config.toml
n_layer = 11
n_experts = 16
d_expert = 192
d_shared_expert = 0
balance_loss = 0.0078
balance_bias = false
init_std_router = 0.02
lr_router = 0.00103
batch_tokens = [32768, 65536, 98304]
Below are experts of layer 5 (counted from 0) of a mixture-of-experts language model. Rows are named router (the router's row for the expert), gate (a neuron's input weights, with its number), up (a neuron's input weights, with its number), down (a neuron's output weights, with its number) and show model dimensions 128-191. Each number is 50 + 12 x the weight over its row's rms, rounded and kept within 0 to 99.
After each expert's rows: a language model's description of what the expert responds to. This comes from a sample of Wikipedia text that the model never trained on.

# expert 10
router:44 43 21 37 41 36 74 44 51 66 38 31 47 18 53 30 56 57 46 57 31 41 23 66 51 59 60 49 35 53 52 62 48 41 25 58 75 53 56 62 39 55 55 44 58 46 73 60 48 55 50 60 68 51 58 46 61 55 72 57 56 57 62 56
gate1:45 61 58 54 46 41 65 53 64 49 40 49 46 39 38 53 31 35 32 64 52 44 32 45 38 36 61 51 34 58 72 46 37 46 47 74 39 33 46 42 60 72 67 41 45 68 63 39 23 54 42 52 71 63 40 55 52 55 47 57 52 56 43 40
up1:55 60 35 64 47 67 59 80 55 59 60 59 35 66 70 63 55 42 40 68 61 22 57 64 32 62 49 57 33 21 46 68 36 30 73 34 49 50 48 48 47 70 59 43 57 76 60 34 37 48 49 38 54 61 63 60 30 52 65 66 35 42 45 52
down1:27 39 52 56 64 67 64 48 24 71 40 57 47 34 54 50 58 59 71 57 42 28 42 42 68 51 34 48 62 62 42 72 45 45 31 43 48 48 60 35 53 57 56 51 27 65 56 33 32 53 25 53 68 59 38 74 41 58 55 53 44 38 49 29
gate2:40 51 32 53 45 23 48 38 41 52 38 52 61 55 35 76 73 42 40 46 61 59 65 29 69 28 56 70 34 53 64 38 55 57 53 50 56 37 37 43 45 55 49 56 37 60 38 45 67 49 58 40 56 61 51 50 28 54 42 48 26 44 41 51
up2:41 51 33 68 73 68 33 53 41 43 46 60 32 62 54 76 46 53 64 46 30 60 56 66 50 28 47 63 51 30 34 55 74 57 52 43 44 34 42 50 56 42 31 30 47 36 58 33 42 44 43 26 48 52 43 86 70 62 44 55 48 35 46 55
down2:72 57 53 26 61 60 58 32 60 41 55 40 38 50 43 51 69 27 59 51 53 42 53 32 51 46 50 33 46 42 52 56 56 59 34 53 25 60 47 60 44 38 39 40 60 58 58 38 46 45 63 55 49 33 40 76 42 45 60 60 52 43 26 52
gate3:56 56 71 69 40 49 42 79 53 44 58 62 57 34 54 67 50 60 65 49 48 54 57 28 46 45 51 52 38 38 39 46 53 54 52 50 40 57 61 59 31 53 57 44 51 39 44 32 45 77 34 34 46 44 67 89 60 56 66 47 49 37 53 59
up3:48 43 55 27 41 61 48 53 55 44 40 52 48 39 25 57 49 54 44 48 36 45 51 59 50 54 59 43 57 49 62 55 49 55 36 48 54 62 59 48 56 37 65 52 49 75 89 45 44 57 17 46 47 46 34 73 39 75 40 53 65 49 52 52
down3:25 48 38 35 74 63 67 53 47 70 54 40 72 41 25 52 41 55 52 20 56 61 55 60 55 44 47 49 77 60 51 39 51 53 51 40 45 55 58 54 53 25 30 63 45 53 85 42 53 45 40 51 55 54 49 32 70 47 53 29 46 47 71 40
Verb and noun suffixes. Inflectional and derivational endings like ed, ing, ated, ted, ation, plus verbs such as known, used, in running prose.

# expert 8
router:34 43 58 37 44 30 46 63 51 45 39 20 52 33 43 50 53 32 59 65 64 48 47 45 42 39 40 54 57 53 09 60 41 62 51 61 55 47 47 60 63 30 38 75 54 55 42 48 46 51 46 65 71 34 44 50 31 44 38 35 35 51 65 48
gate1:50 50 38 30 64 62 31 47 54 35 48 56 72 42 33 40 66 41 66 38 40 57 57 66 62 46 69 45 36 22 34 46 70 44 51 46 66 65 68 46 44 50 48 62 40 43 48 50 50 46 51 45 59 60 47 73 48 46 26 53 36 50 45 66
up1:30 40 44 66 58 53 22 41 39 47 57 46 58 56 61 58 44 45 47 41 42 68 58 23 48 59 36 78 53 56 56 43 29 45 51 54 45 40 69 57 83 30 55 41 47 52 31 41 39 53 20 56 39 58 71 51 63 76 39 35 60 57 54 37
down1:40 58 49 76 52 22 54 62 57 51 63 33 51 50 28 66 32 33 44 62 75 50 59 49 46 41 12 64 50 65 73 35 47 44 53 47 47 53 35 55 53 52 60 32 62 60 45 62 45 61 57 47 39 58 60 57 51 51 57 32 61 66 52 51
gate2:48 69 50 54 52 50 35 44 66 52 35 48 43 57 40 58 59 48 54 33 54 42 53 44 25 54 65 55 35 55 14 46 34 61 56 56 56 43 53 46 51 67 45 32 57 62 66 85 40 51 44 45 42 54 56 53 64 57 33 57 70 42 52 53
up2:60 55 57 51 57 62 55 49 41 53 35 84 63 42 44 51 54 49 46 61 62 38 49 57 54 41 33 41 69 56 52 43 68 36 46 43 71 65 66 58 63 37 60 60 40 46 66 56 62 49 26 53 51 27 53 49 47 55 38 48 53 54 24 63
down2:71 58 26 57 54 75 68 29 59 39 68 59 44 57 66 38 58 47 73 50 53 68 57 47 42 54 44 66 48 68 64 63 59 46 48 47 72 54 34 32 34 43 63 48 72 47 52 45 60 71 55 45 55 55 33 76 43 42 27 40 24 57 51 37
gate3:48 49 45 46 53 53 35 49 57 57 46 48 25 66 59 30 52 58 68 50 65 50 54 34 53 44 40 53 62 31 73 75 61 59 28 30 68 41 53 39 56 56 60 52 43 55 66 56 43 43 35 34 42 53 49 49 71 14 46 58 50 53 56 35
up3:61 67 41 42 46 52 48 68 47 55 35 54 58 70 52 57 54 49 46 63 45 41 66 64 56 38 50 36 49 43 30 48 49 54 52 63 46 50 49 45 52 70 56 51 58 48 32 22 49 50 44 62 62 45 47 82 45 62 66 36 54 51 46 50
down3:34 75 61 51 29 57 57 45 37 50 29 63 39 43 46 44 50 60 40 74 61 51 43 19 25 63 49 60 67 48 58 58 51 65 62 63 37 45 39 30 66 68 58 47 49 65 57 52 51 51 49 35 34 58 53 57 29 59 49 51 60 55 76 51
Name-ending vowel syllables. Final syllables of personal and place names in lists and tables, such as Panar-in, Harpend-en, Soubeyr-and, Branag-h.

# expert 9
router:57 38 51 57 47 53 48 36 60 52 60 56 36 54 48 53 50 60 55 36 55 46 65 57 52 68 49 57 52 62 73 32 26 59 84 35 35 48 50 58 58 60 38 64 51 58 52 38 70 34 46 39 25 68 61 23 46 35 28 48 38 36 43 47
gate1:58 43 63 48 59 40 39 55 38 38 40 41 58 61 67 56 60 56 53 55 43 38 34 41 42 52 50 66 48 50 49 44 28 53 55 47 53 38 43 49 63 52 72 46 66 71 44 62 51 50 50 45 63 62 50 32 80 31 49 59 55 44 42 44
up1:61 57 78 47 51 33 57 59 47 58 68 24 51 55 42 48 32 57 31 44 61 64 64 37 62 59 64 62 58 46 58 41 30 45 41 62 57 45 38 51 43 67 65 57 50 65 80 57 46 51 43 58 35 57 40 35 74 34 24 77 38 58 65 31
down1:51 31 81 62 59 60 53 54 49 51 57 54 52 55 44 46 37 53 53 67 65 58 57 67 39 48 52 36 19 48 63 54 39 45 29 41 41 52 38 43 24 61 55 48 41 46 45 46 52 40 54 64 18 59 44 56 22 59 62 37 60 44 63 49
gate2:44 75 55 18 64 65 53 48 60 35 39 81 52 66 45 58 38 53 49 28 39 59 44 54 57 53 39 49 28 32 62 57 49 58 52 66 79 55 47 46 39 47 47 51 51 43 58 59 24 56 43 47 54 51 47 71 50 43 57 39 53 76 45 59
up2:55 51 67 59 29 52 57 68 55 41 63 53 29 52 34 50 39 47 53 49 56 56 52 75 60 51 79 54 20 51 38 41 28 51 51 47 41 34 43 51 53 56 55 47 32 63 49 55 39 35 59 37 55 45 53 55 53 45 69 49 43 48 64 40
down2:64 40 35 36 38 77 67 73 56 61 53 56 39 56 60 45 53 52 66 35 63 32 61 42 54 70 41 52 44 34 52 66 53 49 51 26 51 48 53 58 55 61 73 37 55 68 36 54 71 25 55 31 53 44 52 41 35 31 48 71 38 31 46 45
gate3:22 42 62 62 47 38 52 36 54 31 55 38 67 56 77 43 27 56 43 58 55 53 29 47 43 51 55 43 28 46 46 34 38 80 40 47 58 60 46 62 52 50 20 43 29 38 54 43 58 62 38 68 44 45 66 37 33 27 38 54 62 41 64 52
up3:50 46 60 55 57 51 41 78 66 41 63 55 44 50 42 46 31 37 42 35 40 70 46 28 64 49 57 41 40 53 83 53 69 71 61 69 35 46 40 32 34 64 39 44 30 35 58 46 70 71 40 47 40 56 62 31 35 33 44 36 46 69 55 50
down3:40 51 55 55 68 36 29 45 49 56 42 50 30 26 33 51 53 55 26 24 34 47 52 53 56 61 78 35 52 43 65 48 53 53 62 69 44 62 59 57 23 33 48 48 49 38 64 37 52 50 47 36 29 70 21 46 54 67 71 36 45 58 66 48
Spaces and initial letters. Bare space tokens in table cells and before dates (born August 28), and single capital or lowercase letters that begin a split word.

# expert 5
router:38 64 48 55 51 56 76 76 54 42 53 46 63 45 49 80 73 62 67 39 27 48 49 52 48 28 61 54 45 36 42 52 56 72 50 58 25 59 63 35 61 48 57 64 50 58 55 44 44 57 54 64 48 57 46 77 44 54 55 52 38 56 41 51
gate1:53 49 69 45 63 46 52 66 61 53 46 18 53 38 48 41 53 26 54 22 35 47 46 52 53 39 48 59 50 52 47 52 59 65 37 54 46 35 58 27 29 54 47 51 50 39 36 47 58 58 46 53 48 58 48 37 62 40 31 35 65 46 57 44
up1:53 49 29 47 57 51 48 44 57 44 69 56 45 65 56 58 42 52 53 68 61 45 65 51 27 55 60 46 38 36 41 61 24 47 71 29 52 51 42 66 59 62 48 35 38 59 76 51 53 51 41 46 75 19 60 52 33 44 62 56 41 40 43 32
down1:59 56 64 57 58 39 34 63 50 24 58 57 59 63 30 35 24 43 37 59 56 59 41 61 43 52 67 26 29 54 55 36 52 51 67 92 47 39 53 73 60 66 67 46 39 50 63 46 51 51 62 60 35 58 61 63 30 75 60 59 43 54 11 46
gate2:43 46 28 73 53 70 50 52 60 59 44 56 46 50 61 46 53 58 67 45 41 49 46 40 57 56 54 40 51 48 51 41 81 47 55 25 53 63 36 48 62 47 56 30 68 41 49 56 66 66 47 39 63 44 43 68 51 55 76 49 57 41 44 65
up2:59 43 59 63 51 41 53 36 32 43 61 45 24 55 60 51 33 40 50 34 37 40 35 41 54 48 50 48 33 63 66 46 61 57 49 45 58 51 50 47 40 40 62 39 62 50 41 55 32 68 43 61 58 49 45 56 36 65 29 64 42 43 30 65
down2:42 54 49 74 41 59 61 39 51 50 38 55 52 50 40 37 46 35 43 72 54 27 38 50 54 50 66 57 44 36 38 40 25 68 42 66 53 43 45 53 50 37 25 33 41 40 63 57 63 49 47 40 61 35 60 62 49 77 32 57 82 45 37 41
gate3:53 33 54 67 55 45 39 50 47 60 64 43 37 51 65 58 65 40 43 68 43 35 58 59 35 47 48 47 44 61 51 32 49 61 31 45 49 52 55 46 42 51 40 36 53 49 56 57 79 36 29 59 51 50 44 56 47 36 65 65 56 39 68 34
up3:45 60 49 26 55 57 46 49 47 71 49 71 34 26 32 49 32 67 53 52 48 27 58 52 48 69 68 57 46 62 58 47 42 30 63 62 47 55 58 44 66 49 61 39 73 64 48 62 41 70 55 56 52 43 56 43 34 69 49 56 33 34 43 54
down3:33 29 42 49 52 55 45 40 50 65 40 38 70 61 55 47 60 30 42 55 51 46 28 61 49 56 38 42 59 38 62 56 46 47 57 41 52 51 75 53 59 47 69 65 21 49 49 44 22 35 54 62 42 67 57 45 39 40 38 47 59 62 35 58
Headings, brackets, quotes. Opening parentheses, quotation marks, paragraph breaks and == section heading markers, plus the first token after a heading or an opening quote.

# expert 14
router:39 46 57 59 51 52 54 55 40 52 45 60 64 54 51 55 47 56 42 48 54 37 49 49 77 45 56 40 57 58 46 35 44 62 64 59 46 65 46 46 57 58 29 32 46 54 55 35 38 42 55 39 56 45 52 29 51 40 44 63 58 71 59 46
gate1:52 50 51 44 54 37 65 53 38 32 52 26 57 68 65 57 53 47 40 58 54 36 64 59 69 24 48 34 56 43 65 53 41 51 41 16 46 45 52 62 49 61 56 67 48 75 41 37 67 81 58 53 49 27 40 36 65 15 68 51 52 70 40 47
up1:66 41 50 42 41 64 23 66 41 45 65 53 66 39 42 55 75 59 29 38 41 42 51 67 37 57 51 44 35 33 36 72 50 73 59 68 56 73 55 42 40 57 61 43 65 37 69 46 34 44 41 34 49 42 37 70 48 49 49 62 43 58 35 53
down1:54 46 46 27 46 47 34 58 29 46 29 58 49 34 35 56 48 46 38 46 55 63 38 74 73 53 44 67 54 49 26 57 45 42 60 80 56 39 38 41 35 41 55 50 50 65 45 44 31 33 44 46 36 37 40 69 52 55 55 62 59 13 56 57
gate2:58 61 60 58 50 72 54 59 44 54 46 55 60 32 41 60 43 48 64 48 51 55 67 76 58 41 56 58 42 52 64 58 34 36 53 40 44 77 51 50 52 32 38 51 64 69 52 51 69 49 49 55 58 39 21 40 36 48 31 56 32 64 47 57
up2:55 64 48 43 33 66 54 57 55 68 54 55 59 32 40 52 61 34 60 44 45 58 45 53 47 61 44 51 57 59 46 35 62 61 46 44 59 39 57 33 58 39 47 27 51 31 48 53 42 61 54 59 24 55 44 56 47 45 81 41 56 42 42 69
down2:65 42 37 50 30 60 63 47 63 53 56 63 47 40 53 54 30 44 53 68 47 28 53 60 44 58 39 55 50 48 58 52 45 50 60 65 54 52 39 44 42 63 74 37 44 68 62 53 31 47 48 63 56 50 54 59 41 55 41 46 48 31 30 26
gate3:52 56 30 62 62 43 58 45 49 65 54 58 29 49 39 62 57 26 52 56 47 54 48 51 43 50 59 52 61 58 30 51 45 40 49 48 49 52 35 21 34 26 44 44 40 49 48 56 42 73 35 44 33 70 62 44 55 59 59 45 34 50 46 45
up3:61 21 59 73 39 69 49 56 56 48 62 48 54 37 64 58 48 66 55 36 52 46 67 49 49 67 49 68 55 35 54 46 46 58 54 42 52 21 63 59 66 74 67 49 56 59 59 79 52 34 61 66 38 45 37 58 69 42 34 57 78 43 56 41
down3:48 30 22 70 56 77 35 53 79 60 55 38 60 42 41 78 26 56 45 48 69 42 41 60 60 44 36 45 67 85 64 54 57 25 56 49 50 64 63 54 52 47 57 63 48 54 51 46 32 52 72 63 54 42 53 35 57 42 64 44 66 78 43 43
Capital initial letters. Single capital letters starting names or abbreviations, often foreign surnames, clubs or places, such as K-insale, V-eloso, Z-R-C.